Below are experts of layer 5 (counted from 0) of a mixture-of-experts language model. Rows are named router (the router's row for the expert), gate (a neuron's input weights, with its number), up (a neuron's input weights, with its number) and show model dimensions 0-127. Each number is 128 + 32 x the weight over its row's rms, rounded and kept within 0 to 255. Numbers have three digits each.
Before each expert's rows: a language model's description of what the expert responds to. This comes from a sample of Wikipedia text that the model never trained on.

# expert 24
Description: Common prepositions. Prepositions of, on, from, for, between, into linking noun phrases, e.g. species of, one of, Line of Duty.
router:132211145189080109121163177080194104079133170142130171074146142116106132164141126118136156129129171125144130127109137147176138165109131172102114147142106165154090190162123122151126108127117153138129196098153119137099165149183094150113074151088147088140136126165169172169107123115133134091104087137101092157091131129136096137150162084130151117128112075118107141154131053145149116124170
gate0:153143196104136165104099101099169137189145216138105136112131094124162130141104211149149122176157087102104084154124130080100118139167123104139070073122086149167100118095073209153154084167134157129171110062091122143125112174164076126142151131105125140135141133171123081127117148104069115115170118118136091127149071092155127194146089143202095046142157115189140155083147136139096117148075
up0:158133127077098149108141093124140064155149119177103155148137119175116104168119087092151121186144117089049113152112132126150111090102109175169106118151170109140104136139100089162085095137118126105171183134112120117090118134124090130116185117074097121190128120140074086112135104103141144110117084152128075133114120079152176136131105118116141107141121098123107117154163144175140130146113
gate1:182128090079101088158119116147181158135159099120116154113125074145151173081158146123114110117138129157154153085144161159179160157092091117154203167114102152079108100077114116155116076111160138141135125123139144098102113113114136162105162153197155087139135086135137175111157112122107126159088160082162079107235159130162088126081145106086155117156161150225177138137088149109142082107077
up1:135130095120106113065171068153132149163163121081179067146067101159122197143145115101104154093100107083186101161164103174171112132104134101190073127158119106047146191132115175123216159129192104122087130128115187126133121086112188118097151139097098086145154155160163131132141087112079128140135194170136158157096145131143129078106122095103165176138170083095129071134112083119042144125060
gate2:074123111130148113190190110137219134119154123119132093150039096127129169133106141101135132080122200152120156115177084120152084109062085077189119128102154099092125156140173071154084159238158104039127111076123170160128097077147117118213155118161124133137119063118112128116131091131132104112105130134059155152137130125161139169180176122125141107091087186125121142144114111086104169120124
up2:137085102065111130157128107165042114076118111133135113132173130166193093136148118138111136158078095126126150169136084071148107067103115171090070169150101184171080153163120125149140100129119128135107132142169166207154077169105133168105122170121180094075166140096139122127116084172146105139101103101155115118154188132124123112117137133097107141158171153158159142136147145179119115159122
gate3:123170134097160170158170143123095144150090082090165099132145106127105143128144101127175146087137087120170156059157149130125136136137138151109130207114105190127191126113163124179151112063100113132108139077127166112183148138122143115123176133163067152138084125085142166147098130155105075071101156086095112188145128164108107141107145060109118089184116127140037136156072167121107121120133
up3:108105129169192120187044110099118127180196103127073080080141097139097103099125098166082143172087070121156143110138137101114158148141142158138136172151120133120046159089115219130093109059098131136137117038182165112132050148088154137148082106099137146144133147132162131089178143130104130129101097126084157125159154076151125070106101119143086113115109133168157101079153095084124123165132
gate4:107113099124110173098154077109148153173137130105158181096130103139155133075150076121158081079105097123144086097145106162114143110109127142222089121106134088080152125124131114109150106122127173189063106131126192122155095134085164110131165158139140091127131139098129111133116138123077178141155136134033141089180149078106128125116164099103091096169135121126121172133121132176200147061178
up4:093146112151112134141131139150131121155156121114125146095127121036123170137058085131140132139116175129078191116105097091148152156160150119132116156140173112149164159140139126076115151183147128089138085108112124083119121162171114181102057136111046114103135090148129176163114118085169160085152092066172101143119150119102118118151117125169135090180047151086113118089118171146097120164113
gate5:112144128105170125138138164126106084190118173147130150102149091102147165090142183127121129150123067119158180173148116093112153126106192057135091131116130157126148164171131142163130151145166145099157094118108201110120133181099184155087122101155088128093137132115154160116116090059103116076091132120143093186149150116133154159112100168130116134151149138171124177094112125158118171149153
up5:131130110124087153158175118172140160158087131106163089064128147231140082157092099078062153122119138095118102154127069149038140158146063139113128135088084086104157132139110078115085046102126052101098161157120079150124111098154167124146128104129094122133134158085128129138125110096069101158098100114103106062096064141061131107109131105104105133134101164139162092135136147149127218102134
gate6:167100114139112125118069160150089134156163140166126092121106122127071138143140180132102148255124186099105122128157127116103183102189131100200153117105154171126182128163119095083188117130096125148159146191112146192094122121056175111116085143106161151110168125151169096165102071154118089114060110111149089120126144131121131168102083200133113091188069136103090159102095137123133169112191
up6:112111156129153112098169161118087182161180141163128132133086115134109142126140098104107133114101186200149135145166104111075130174131110095129132201167124160075173092157164132141113149148085125166121208148109169090133164099075111072127111111090154164138141147120165125129131102157097060098150118089142106166135162186114133169044068110100107136110126139136113113175114132148140183089148
gate7:143126198090171142122194100197120125128143121171099104095126169111205148103100189052156075109118108109182149155118156104122169146195160116156165127147147138096085112149138167116113142155147103142159118171116157184115166141159166144126121133144124137152133166173099095158094095137087132127086150166143134146186145136186120112123149099158090119193103106081134158098110192175105151134136
up7:115106131168154105103113167137196104131137114088098097177142107125088131130090114111136070137097190100121070104158132119131134171127121183083085137129165147128165165115056111178109158071152094095168127160083169171105108152136064103167092124097099110133135137067145125071103159103129142123086091115142107129119078132135142207180117161155107103111145123078139132099087097075077147083122
gate8:137163130150095066106132123113138172147149188129084133162114130154105115084136144125164203169160086118147134104101143124129084109137118143177144135066123108173131145116086106122155162098091137090129110176135140158176170089124128091167120065096127169086103164147149147105134097148102116071144150138170139141142130140123119137122150099182136101119179130147127194087127189101126092151146
up8:124134143081173169124126040138105122149164105081158199153139139142125118093126141150119137121170073147115138147130164139150119135167101091086152151158125132088140126142105086149123147106131145109154169121114143160096111152157177179090119144158099051153132076182108125100098145136130141099127141143140080122156178139109100145133159106084190106141118123154105123155122160105130104124110
gate9:129081125125127160172139109163144148091101125076130110161106143140132184135151110169053095107148084105079126120177150174232137083159154139141095085138123135114112177122133158114074134125152148140149080120144100093154156082112199168077110140078117091182176148040126091117138118130099108110131109067160164103165135188165112134174117082099100058157084142127133107148157159123095107141148
up9:150086085111184107148182126122137104183148173134100131104133131182146111115088166141180107104122151184103148140118107143052144182140118106145157102117108155120119116241127126156146099123113117104103103116075110069099081134127083086134075114165121126140085110146167156090094123114138171110082111157078154172101109130070123157010142168097161162139087139141112131126129073070209178135103
gate10:154073108169118172084121158151125135076110074081078162179174154136079121093118144108127169109167124077129165132150136051122089113144092114133088082090131156168089145081178123092169143150091172149142134166117147073105156138087064119074123139124165153107153146091120133152139057152118158104152115095194042090098114144101111143127136169141155068128161088144104162104159151172165160116080
up10:082124186166089126150133132128105105084171133165177120133144145146134155156101142120121160169177163157130157118059159159092137119162079147109161102113067162134156070132121152182142144111149137125153121127088124161127129095131116115082153157204166125119115155026064158139114099119123141077172149162137127122149060095180130173144135135178146159111098105150153175134054141019182128130143
gate11:184124142101128130132124117154122158106169158153077159110109164095137180090128082200137127208163071109103141123159101137113161122141113089170105150098111142160154096142137087130207106118120135137112173094144105080156129155118114142183093136111113190092177127151075128173147114146141118075163174144085111138161074125172134126154152143123137098103159142105106113171116091117170123148116
up11:127131109084132132168145176117182129195145188088141187161080132136136129121109184114095044160141136142139201142134125127123113097084163127157136072096120111147073104083138136136137118126194104152216159125167119169112093123169114129151099106126149178191081109112110083135127145156163117153128204166161138089166104098103138109139152146187148165124141120124155177050132086122149133152189
gate12:146144126080102112115141130108158182103177074136106113143144087159136078151071104096134086118142131143124144132207128199146135080106134137104102117159170146133175116128095129113161164183114134134088143164154172128081102194137142121089137126122133114148088160090085084092138072151175100149171085105156149106155106105104139138128090189113105089135130127080149080140174156109166184105106
up12:109132176200145158125100109085161103107075158119155095143117112116168115158101136106172133145079125152120107161070137098082185124137153091052109136116132146197141170060121142111160100105062088154099118161151136148075161126078114156164112114183147147130165137159107142135124131101132087134103175087113170145115183089095086062094136150213100112162160121139118104127117153117068106115109
gate13:168129091127208156130122133082173131123145181094158102082140151158080139131108090107097185105158129155147162158150143129113089129148121120140112068117134148096143116144153079156118144177156126161091158113156102158135136155108152124093095120103095115107086129124125054122118120095076140145143137175112156162145150093177136107121084098134133103189142136110130163157095097119148128181111
up13:127141092191150137126154125122147064097135147136201149125182149105189177114130121159144164169122152093065121076111115166152103142104172086141136098104086116099130144100121087130129153142111111171172156079120131136199148133086136138130063137124164121081097110129152095187137119099087165135140149139133083123101109132130131139120079120097095078083151132160060147141135185085144129108118
gate14:130229183128098149120135077117113118147166144163097204171165151172086148151158118138153102110126116061118086158130115091153096143109091117139136065121114105176136108077147077124129118123146093160170170107135125184156122101157183120145117132103140131132112125073137149135144112145132158104138148133123105131175131104109165138103136130132143138090153110146117117148121142069196107116119
up14:135113144181105130133098133156152107102136128149097123139143103154119116173128082097150128139103191155126132078121058128086110095083107118178207120125070107147085118142114112117151112116136208102117050137115139107080097103093145177110087158116116157179131119083096087124175115200132118155111106109122147099094158117128129124125126155114119188204121098169086199104121163229118135187124
gate15:076140129104098107106188162158120119168149186158169162131118111101132113090139160137168110104149159098131112178149204158123103108117104089118105136178104082147116140111116072133113197119047071132184107144114117122083092137187120174092157109190055134170149066107088173123093148066154141125098071150127134130132163103085080152083126134076134090158049141102109093176084101102115158170103
up15:099163135189128138154095074101119118153109110121114154144143131114173125150167152123117122070132135123127107109095173146152150118075123124108086130167162103139094069108087144059094167153048046110166097122171101157083101141111148126117112178110133144050135156135185107105123086138208096120151141173104116092162127085107109187078121180107068129084105142116159168081092118102177148110141
gate16:169085146106110138143148152091077165132087097089208108147133119165122134095117108155120122118054140126158176144069129128128124095092124132121148148197121146133116165166092140131167080078091156118071114123152126147189208125137175145136084172105104171154109119183120118143091054161157158088122142083117106166161208162090119156175129101136121107117140154148100153134134084174109118153110
up16:109105152101138092169093096151128103157167098151092137139154115043084144166145137116121148186106070125123087075144116175165123103134070112159103094115119129147127048086105145150215140144168101118152159113139160156153163128085154160151090108146081128131139124147122143115138142120079117133128089153107112126122097123157102096144073111148114129124171138121104125101059126178107135148164

# expert 20
Description: Function words and conjunctions. Conjunctions, auxiliaries, relatives and pronouns linking clauses, such as and, was, is, that, which, although, as, he.
router:178122144076157147087127110152086123103131124117130181179130143140107143115087144136111156161151148141108125120125161084060148165136148131148114160109078101118087093160160109144159153167137149169066130152135123150136165115116138104145117111091121100090148070126187126182123169141122141129077060125212114119140147167090129098134094177131055107142130140181120155186135121150085124096184
gate0:137171121091115046104114105122152134161082166108198094145163163153137137103121109127148088115067168138131147165139160132088126123089181153095131151110104028165114140106060085102130135153104159153178136094135093114164114085129170179091161123088111113098129124137179077090139087136162062121175208161102160159130149093142141111147120111119158130099052148193099130136151120144151100126126
up0:117101111187149193136157173120061085136152099179092134127125097061152140138102181080097139151111111160095106097107114105172121099106082116145188102117119209171118105108144152151115118124130128089131135170103138120101093099156088116100116158139161150201106145067095167189073133141116185103095097167141088108130137114118145153080143164130083064177156153112129104097124121119121157134119
gate1:186114127121138139118172165140095094132127138095086101171116117158096116173159138078119169119098105159172110083130159146090194128058115155060141092153131155125101112128143147189097139163120096091117123114058101107082082100116121119155100126067181140155080114088118166155197136102111100129135072169083130160113154104128154171176114083163157118117141066134164109166154200135126100126187
up1:081162137086142166197133110112143153131118138140239106114150141089177128175148114133102151090108125100114149094141173128136099152167087184138152100100127122090159095138119139097151137184126144141142128180091120126126124143122160118092135114150202144178165140128115145152143096122091102144147120107140130142081118168175118120171124157112159146124115143135068187080094148166133140181119
gate2:130087063138112116157090088090186168146049133173165090156087137141191134171117084118058138150127096109180139135126114134192122093169150083174127131156112125110172154131134072105142128143095187115125121084120120107076103109114220096173133156112154176114117107135120129162136106159121148107126155143102082146180131152184121155139098129064094111151110079159100233143123088105157095125156
up2:146176110149131151143110079141092113133145152129108129140093108103097099135120132089154113112145171139165113097204139140113150094100070174113080121103153087129147120110092131125146116129090084136137118109087144087196155195100089141109067143172070105101137123089114161126122139142188147117189162179115117081132139154127159162103153097181113115103164160140119096044142153151140100108157
gate3:094179095128117150156124137141167087135102147165152097154114138121069159078167134071068163139147129104137111121181174096124092142096141113159163145080085193105092065143122054085109076105085116118117200091138110163088143158099079152115198161089128130132146139170116147102138118108118151084146129111193139157127159187113079146107165082112086111099082175101105175169076132108147152096113
up3:136106122154036093163135143135115194107110088091111121111186081122139118165118100097137099150090094186108158093080125121116156101102131186138152126123133155142068147122062114133108103184145202068143081187136120126147080096115177095142172132144146114119073195089114175072101137126103118163119232130111120142095104118080118105106131084088140076120115132086121093118160244078127143097110
gate4:135124117174138158113102121127143120194126100099074140095140093162083114157160068079178108105178091112142118134175214108171079138131108173133170128115107110192100025148081117141153104132197160094139160111107205131147115133108142115145115127155139179141101097111081127101126124180105099077123191137118132147163144075118131127142106102172137150132138149082125186141135127147102112119135
up4:149134217193131138071144173124134126132111118145141154060109167096117088118125138170115118165165117206074097186155118160092102157073135102176094142097075132122146118072066144166094129139148165137089168169152105125191168184118118145091174107164079080091156149105117150056177116061156122133117135131182166125135094126166139155150121165140118159147158151133150177121156163113147162127149
gate5:129113081152173158099123102175160089129156121111156203140151110119137171143172075133179098137058091087105156162146170097093137177131150194117130101175232114137134176140149086125133147116161144152118117142055148138135082121123144135120174129135089141138122141095100187127127126161099151146200072123047169134126105112194087121169158109124111091056131161139122098100123124113111122098130
up5:129103149116150100115070062114100150101125142128165061111166152107117080181116093128142204123110133162110177104137148117158192168127134158119118116128107088103093121116158089108161140170162147063106127098106079149095215150172131122182183076086143144136130109152107109139132141139149146101111086164116044144139164112140081176141164116166130081159129133164167079125136171112108161202126
gate6:120160144136120123124128131081163141110112154105167123151146066176107085087066079109141152120102146100124152158151145143112110110138108143116138182104085210108074137121170066161164083128125131116124102134121166091106145157130128188114163133166158179082140143212075195101122126103151129063097143120085142134115128096112202212148121089156101105168084128097133080152148109128137141119128
up6:181119175101113118143116183109117132090093187145124167129129170116152145118147136103147133139123075161136167104110120148138148170094138171108121113101243166126211157115122132131069209203123103165157138108105116150172126126080108125114121119109153119114138138089166172094118130132160122122100153151102180116086116154146127123073117074088168181126066084111141110171145091042148096170097
gate7:089122130152150131108197124118107118152177163159115156055101195093140142182124125122182124138084177133145126075107046113156116126145107121156111209089142179114135151081140126078103098120116137097130163159147134169109123107139081109173158177059155141122091155083095125096079096149090142087079151129149190106118166174172094107142169182176107150096058122061093122130150085144148065107129
up7:174144090109139113123133043155117196102129155123148125154172141103177138071128141117188163096122101100099184070107156148117088145097178088136130098122166138120175135137121079054164180149184154110070128143136121114050053141137101167129095151180034089124113136161208140090178169062120113096111171159169122103110121093167163143130091154154116142108145119156097156133165120147123126113091
gate8:173216107122142108146127130150214082138127083131132068171158078119133136113072139127137180144135157144170090156148162171127160136154153139114189157176172113098151128144099132082062101122151076093139175129072104070126097176124166125080107064153207115130158100107171157080161130107146219095143104121131130171099097104141054116142076070159135091133122119125067102087163121157178167154099
up8:121149156097132130156139141162155083135166151113162128109113117137149132109106128157155104136111111124080104194112136127118144154090139098129148114072214142122119113103101130098136111144132075155118077165172156130148127147144098141106099140108116117075112150118133143082103122156080061098163151088068084125141037139172168109136137180152187073160120101121146129181077117144153107119157
gate9:107109138166121085126082162121100147085127187102081161135084134112132138162134177144069143095108122073154171104193137151102129180158083164124172184122077143121103143099065122162187170220095112124117149069079110140052161125108151101105169183109163119105171110136171130114156168117137112100147091098083126120175157141088194105097181130148149175139084092102129120092144094155098141089106
up9:088192107165049074138138142183139134127137149086147176095110172182115092129111098091116151085130122130124108093100064158166086153093129164110148165132115044073099152148186101106128150255123144125104113176128108183159130121116116077173120137167152084132114095091135129098118131120097170125099158113089128143167159113135114137111095097132110132126153152135071100132166138107109132114097
gate10:112175143165157099070087102153178140115140170123090138151101135132136149199128134075099118128070189082077060099178159139115095184163183073084186113112121111185138136194114122150104148104105152174105109154123119124171115108143149122122133065139146127128078154110114114166095111153183110153135152108095095150140127140156197132145103097095125107129133134156099127107126155088084129122106
up10:137100136145094215127108176119132157144108115149243141096090114144139125117145110143095175138157100149161148144134108037122142076122125136160113079112146105130085167092162127068155128117166120114175158159153179164063130152138128117095101150139136125116090098135108135148069134109146135125161137159121122136163135089081159129161119079110174141144131094119138074116084137142090121072150
gate11:094145136168167141152127169109108160065182210129153099195130158149063192227130158123144091099105101172147153151118068113209135138113141143087137126144076167118096120116124093139160121093110094111113123092212088153183188144119148115119129118077077183145117113101101151114074091079165119165097093163180182172106122122154085124137235141118078137125113153106160120075101082103166119078096
up11:058091184137170165145121148111123053149134089105165113180076088071083168120188052099105097162113103135138154139165151121189168133164117126138130115085102168134103051174170141137141116129176162131167156153179134085158203102101151109084187165155086090138210109144084110161115062175132107110135122134166131143113189112188116101129124131117142136110149131155067121117141083107130158099112
gate12:117137100147208086112163087212157133101120160123128167104096107115109096069129151153033162144071098124107057067125199150122133159140116123082156057120144103128127172146135075147126094100118138120148156109109108095062101082156127138125123096122131126141060116136149089109156135089102139169158165144155072191152079075122141115144145187137123187090130143079162142136127163178117160102075
up12:106096193134160116158113133054122172201159099064135184079156149106117148123084128186101074140105069156177131137157136141112078166113158166118149106149123154077102119117149134174167102115101145129173187089136155071140148165090138137106175116100127111120132065110170080146136123087133158196091151106093124091135086120100097130099191099182150180125143178144144074088133119148137101135133
gate13:097113117125145131099164204120127110183131149109168115162158075089099142085082141133110183067073164154128071104166146102127177153148132095167127120167166129127084138112123175091107142145116150106118113125112058083131084154155153130109143167163133147111108109131108107140119155112099142113125159108139158174066134193126136118148150148144097134197166107104133105068095120076165154151112
up13:162180127142155103142097108143122133076112135070102138121109144106181090166154137120131063161159137136127169076096125102151139126094121101051140122175139096140145086136091117172128081165108143147128201157089149113109170119150093135148102112101174113184128160131090133239100120137146151154114157166138113080119126132112140119099140144061201150120033148145153173167155158186125150130120
gate14:148055121123053105153159108082093080137133112140109102167172105151082139112067184153162198126120161112176126121076150096112131124121171169119135142076091101108116104093114115136110118122196142115184105123139074096116093162151153131117139125123133089085148172129176169086146140128164194110110155116116140127122092115118088060115166186130099079133042123079170128140167161154183150163061
up14:121143124120039085073107150053120137041156109147090149092106130053139118149129103106152114148103101124089107071137182146115125203071117162167160133127149122078087176130138149091089199072155102125068092116097118170124139108203107144090111167134129138101128119019107113149130100101068113153096160171135106153147090125119183038095137130159166179125093092137142107159102173147119155176092
gate15:176154117103104096128106167146167131111153146093123125179147117130135092120105123175112141120123158210122152085135113153105155122103134157146158122124133170164116081118142135120105139111139167091164106149159131153160128144113146193078172178136091123164131156135133081130189185112094139151164082126153094131066163145179175167123191100134140147177124114178156147117113120131152104116184
up15:101137094178123149108121118124076174116132109126168135189195195084049184144147128121150169125151063163127158106092118108157124192071181153135063158111154184117192107048119099157088094194129102140092106142174099147086106091131136117153147177094107098086144105107122155111122091078092150154163155116125099089086152108151178145113097137192126133174089103121082099098157092138177226173108
gate16:155130085180148098094115109167170103176135158210145059191125149092094098126102121114105189111103144124169145124142096153076129174159139155131111160114119156110140141130134087166118127199180114146090151172116097119130155109178146191086154114111185138111169128136044077119154167138221123135059118112095105171149166156146136135102151098141114153096092151086154157136153101082085144173112
up16:140136155107149090124101098111147145079106171113151168126147128138063116087104170177149152125113115137152145152155117147089191152115081082071162134149167156171123113169117134109112146159186070138171178138163130086136106110116147123115123134121140083119097155127079117120148124125139087106161152162111068132141158091147116102130185082145159094133067186142158166118175163059094083101147

# expert 21
Description: In and word middles. The preposition in, plus single consonant pieces inside words after prefixes, e.g. di-p-lomat, inher-it-ed, enter-p-rises.
router:077163184159072132130167154110136123140140140120161156152139152123122130119137135148137177167149152149124183157163116093212156123151113128141176153151215147145088165126120127052138112129127091092124099097078135118186132078087111113097159149129131114167108159109154141104115136078106089150127109136116188195087107077143069140105123131101219113175113119168127120226108135126174122130104
gate0:148105142130098173150129158119137128071077163129166117118090191156190181110088113079178114130113114118121134133113168102139135116140112088105110165106125156212062156125108091070129143138088109098162083175165164135123159104117107118082097161136088168125143190146195169159127117095108163135134092110109059095092079113147149091088154078178098113113125123058127083151058163129108204118099
up0:071170131155138171121132172139086096119083129129138085156138193111196091133192093149100117147137095101144087101145128100155105139154139140105138106120171152154134108090158081178120124162160141110116075131172164107112167155189187181110137137102110139145097208178138145116153118133131086177114112107096183162179107066123157123119169146133123174096097102080074136201100148143100163141134
gate1:078184155137187164090117095093123168143100116145125111149145129123132140164122156100110181067151131191137133158171131183107098091073145100157120115102099089120119143086136062132092102124080173120221163123141224149092104176120189115139120137142132059116122157157134088176163139108140112138128117151197133090115105125116088100157126109131166111172147110123115104135156083089182111167112
up1:149114125114111148110141170109166162125090134110179155161104087071148124190108095128164155159164105148133129178089137048067085079150087126148149119145182131163112157119113136153161157146144155149115169185140136133132108095121047156074154145140156099134128149123100065134194123102148188169151144127131148131151145157165104139143135164103117090131089079153162084150172191151123134143166
gate2:087111135161097186128113104103181119160126114151185151156171193143155096090156085119135132111081048163129200153142110129093121114141118085149114095113113095158120165078047131129109144147095087116103161152093125125131137124156124077137148080182134111189099173151161165159117158209133151103068160077122118120093174158174093174137114101135137135120164114138185070116109109153124083107108
up2:132071086115119133111118137169128130128157121145149131106039095111084108144151103106152169121095112158167135158137149107105102125138137186158123090137140132108115117098183120126163117110090162148194129119128119163161164189114098094163107115157150100161169162166173081185200102083134087197101145158087088138128147163113166123160145153070111102153173107051136169084101114086124131115132
gate3:110057109107135142172150106094181132174171144131137128142146147096151085136097123178114154150095097129189112133113105099176128088169098066159115130110153142124136122184158122046196112095095141134117128133154112146147092138081130123077163182138117154107106178196099114098143130081160126125108103152140130073067192156096131172147177086137134111117119147148154100129167167093101124129120
up3:105082075122089103138128089157112109119130121097137128100153118132084019178124132044142162136140131061114156111054102102169091132175124117087170149132169127121166124198147172116172128107136161184100109122079185189145116073107084179137166151106122128137123040101162161127104110101067174058091127160108081110131153098126114175093146117131101139126159139119126135153164120126094172106150
gate4:082159108115082149122171128103174146135134141107136164162118136107125125135131141079129226201154156140109079112147091133120134124131141156136088078057060133139113092093046104114104136088157147072131113101131122166103151121119099084205176145185132143111089097122128148159123156097161169152130109173115106172134144157090131114117090129141178185107203093117084140162165154104112163111128
up4:087122097081083156125111132124117102112153114111187178137140157160085163178107079091165154173095154164157133102167137176114127111134132170145103109177126104128158115105110135158091114126149132148095168121111100205154160121112117092114146147133097158134117090189146148128067151154088161093140130083160152156193145171124103128162086182163201175162196094160106114153174149091080139114135
gate5:132093079101126067172115159200108154184077196115045146127091143204122213104103056086162120144116079112084109111138170144116144136134103134160156082151128147164048090189104110089122111193079110152151125100125117104128100151161121152177150088109072157132090168071117121155110094159144172110103169082105083133103163123138118155158180133124123134177126124157169134075165112133146092122118
up5:076111110116190155075126139114100161106108089219124159152187158130175106132127174144114145124100199165152146140145106154139099071149177106098120176188119129113158202046100155182148148134117210098132097160135143160148134155114145165198151086148149102123104057158134114143123161110096095153088104115105138177140152084111175135160116058090184137139152143101104125107134161122084157113067
gate6:090136140143138119127159152108152108152170153140176128098148133132128092129145072088140207041138105100149075106110084095139149164153147176089069116049166116060154082135126165120135142130126052152075097131141112105140103135154164124088060128197096152127159173098158140129175082098123125070100147119126153178159150157175127108131126114175129094165101133064146126139145145140124092130158
up6:167144110100155106133146152146119094088178160128165154197116115149108100065158208135188128129182114080150131110124118062083142088081111096151151154182159141109176143054140157144094078118151160136138113097106085150124165130073128138075100173121109094133170082088117111142158206155093093185127148127154115178199118152164064125120113161110183115115107121167089175139122125123154134180112
gate7:175108164125143196127106173130118121112115117131117141088108113208172110173128115121088087104043151133093160215091078075136106099162086117163071100128142097149159130120127097113079058078125123153120061154089104189132090102117125093101082115112148165073115131152138166144138145161130119161163099105156132149097085167160144171114107086145128103140071096185140108174148082111073156101162
up7:148135093123074135094154095191090106100068126113124180090152159145057090136159118083133105081114072144109181145133123080180111119093139113140118116140149120191091142168192141164098150125101093150127145145116158182144108172198136120139092126116119136107072165085099164092151154081141144111110154110128114122090153144148152164149156145144083066091150094083140131148104175128127114157138
gate8:070073103106123105126139112172149107108116113082116169135143133146164091161073117113142171186108148168125122175168157090144160104184132154128079070138086107147179079133177121116121128133127140191125148084129088158101119169168092138143118116106152147137082093181165089119158114067156057143127109103123129115092121122135136122105166180122140198046131116109128091133173187122133082153116
up8:198131190110103112054146146168177094138105141057147158149129129150131136137153135060136060035105133140086162124109172166165106143134147108091117113108116163125167106110156108197068157092185159155089125169162117147171132147140153100152117086082162117110094108169121120071114131131132119148078150173099119176150086144091149109146092156137186155181102141106084149208136149171187104124111
gate9:092135096120143177141186071093133160161072166144102121177086143092143144121157061127115092122106162144116100167073100088101114128099105118144109130106180072106168161111125078198125186117075079027108140155118119132132136097079155180074137125084168170118096141100093175161101199159157134123124147124154138094154131078131126123122130160111130107110129085147145101095130156160167155138136
up9:152159179170105159168138139119201034137087126134129110084087154111164145152050178201118100110098083146157116096132184132157073169102172104124121164136113135110161155116180155122135094140077125072133128146132140114169166068108191138140148119185184131125099138119110083096086116145172121107153122078104196044153111087110134144109117076086091134132089081126196094097142125122159141037149
gate10:125108149114148151179137135121137124168207130157154163108136121141070143070136159107108143144076096136131132151193071143185182125129118111083129118091172146136137154094108137132141102154165128080101107121122122093143119157077132081106103123122177118110150141133110109107144072092101067117141116082121107162166161063139123164151131134147098033110074185109178106089123133122163076164138
up10:151069119163099101106113114102147130146125116105176141100132116164111138105152109065101132136150131114103129129113129114148110120087168050121178108085121101109111199121172214140119127143144145134135130102080100181089063102148120104083136083167066190109121120192128170066150145145145165092128136139146118129112136150147107100140106119154184126128065110147070174126094157148158091171136
gate11:125101101125144110110134085148111192150138099082109129141119173100185169051133112099135107135142140172162109204117140098119087077161127168045204121166085108142080169139172145116199094152097141195107128189095147144140156127092192103161090153162046150131102177085095085096129141110118114095112146145156175063114152123096158152160121103113185097142172113209128178083075130147142110102096
up11:127085114139130111119125185153066179192133077121117122125136089126068108115131147173111105107151086155132113158087155097187152119118147116178106134154156150131168126043115146127105139188152098096084104149190130126189133114148141076179165085120105177157128133097101119133130158128149078140142132150114119138138100112123103122101159071117114118135086106087121124071114109083122115125136
gate12:113136126098150144183108094139149060087096061134084107149129170137121163149133152149135155079122193134175102079142110099173098114097128157177141164184105132097176133126086144146148102150110129125086157103183109084146101127165113148111106147146142128125132112137178170103159181126164104142121186110112117129109105093087102132169131135120167131127205154114156129089163140125168137087104
up12:147197107098111133113092112163089134178117137140106106107136119090146132109145141105087139080153076110090109107158101142144117127151169144144107184055101110132183070153152098137129135114124124123083134061119174178130114135078153109130104117183096095129154104169099192057117130128128164091082130133177081109104110074103114157180104146177133092055073100070190126149116140091167070074128
gate13:155157122110108104129140133158068196111136115075143163178128128109169131117119092119049065088121108088136138180116093080099135135158180210106138174157140064142094060061111120126178183171113110155131065129086084151101098127074149113095138145097148149145122154141115105138105121118161116113124057150106117182152094164161103143105152169100147121093101147120040119149136166156099178084122
up13:116103184097155092169087146160113150138107095129104095149132106140126135169111133154133086158153155191105086039186095132150180078140149136057019130154167104132157080093107136106118143179121123103173048120098162146163145183095109092143131104089155079117148098086127077075105147094136133180117164192102155120114143121075145143162155162154130119188112141123108139127202135155073109140062
gate14:128099160148106125153174176110134143160087104117173125174182128148080092152111150123105132094157186110122140174107151172126117107117148209179116145180104142086145170093052193103135144096157087142183153082126092157146142143062101102110117118137163090107124104160114129126161112155104104128138119133164119146088139089119113145134113146126126167159187102208129133184111137121151157114096
up14:116076137089128105159136155110132161180104181148161165124116125127111167148081122123161142166137160101102178129170115118110162090141145144130068078159090124157158175158132125071078092094158092193068136139112087136145142107109186137115104128153074090124149141134122153103169125140138133137162195145100084110151046078146157035101148105113084123098140147086164122115124135111132058127139
gate15:120129133146132135156130113108166146069137099122114117133116161115126117148150144169061111127145160138086189097149129063123109161108107144174123140106097136189107205187154123102140094119189128116122078102176160070174127187139128144056120115105157071132097103155130115149148178130132134163088066085099151125180140116133104126095075126185100075135051123156173093206139118136126147154152
up15:128111135078088081122099112096111071131133157101141124121124106152120183117168163118096123099109100105090112133116128127120116124146141137143148139124110084096147064165172119144195200125094199150120108111101155098119090186129120148180080090147180174161096142132128132158129175163169182093171094081150105205125115165177071154167102107118155160110053131116110158131157169109164109125158
gate16:107089159089177146097081110144112079107107107106172178090091104081103144129140069131099141147078090194115099132068160137066119094137092085138108127061150143119166161161179126145100085112073092150138088130152132103181111122154132106132162197159149165141157109126100122108149122118142130118159130106142106126055188104145150095127173162197085143112140160092165091143118108149107087089150
up16:135165125116126125067100133136130065141132155132157059118149174093177126086105100160103103114144169071138121122116074121096137098148142198159129106114099153146088173118136122111108131116148040105151120171176106128144158152112144090078114083152140144103114096140152142165123114161107073135077147146067112103129087076090171108142077163138146114113169178123138090153148152143085093125153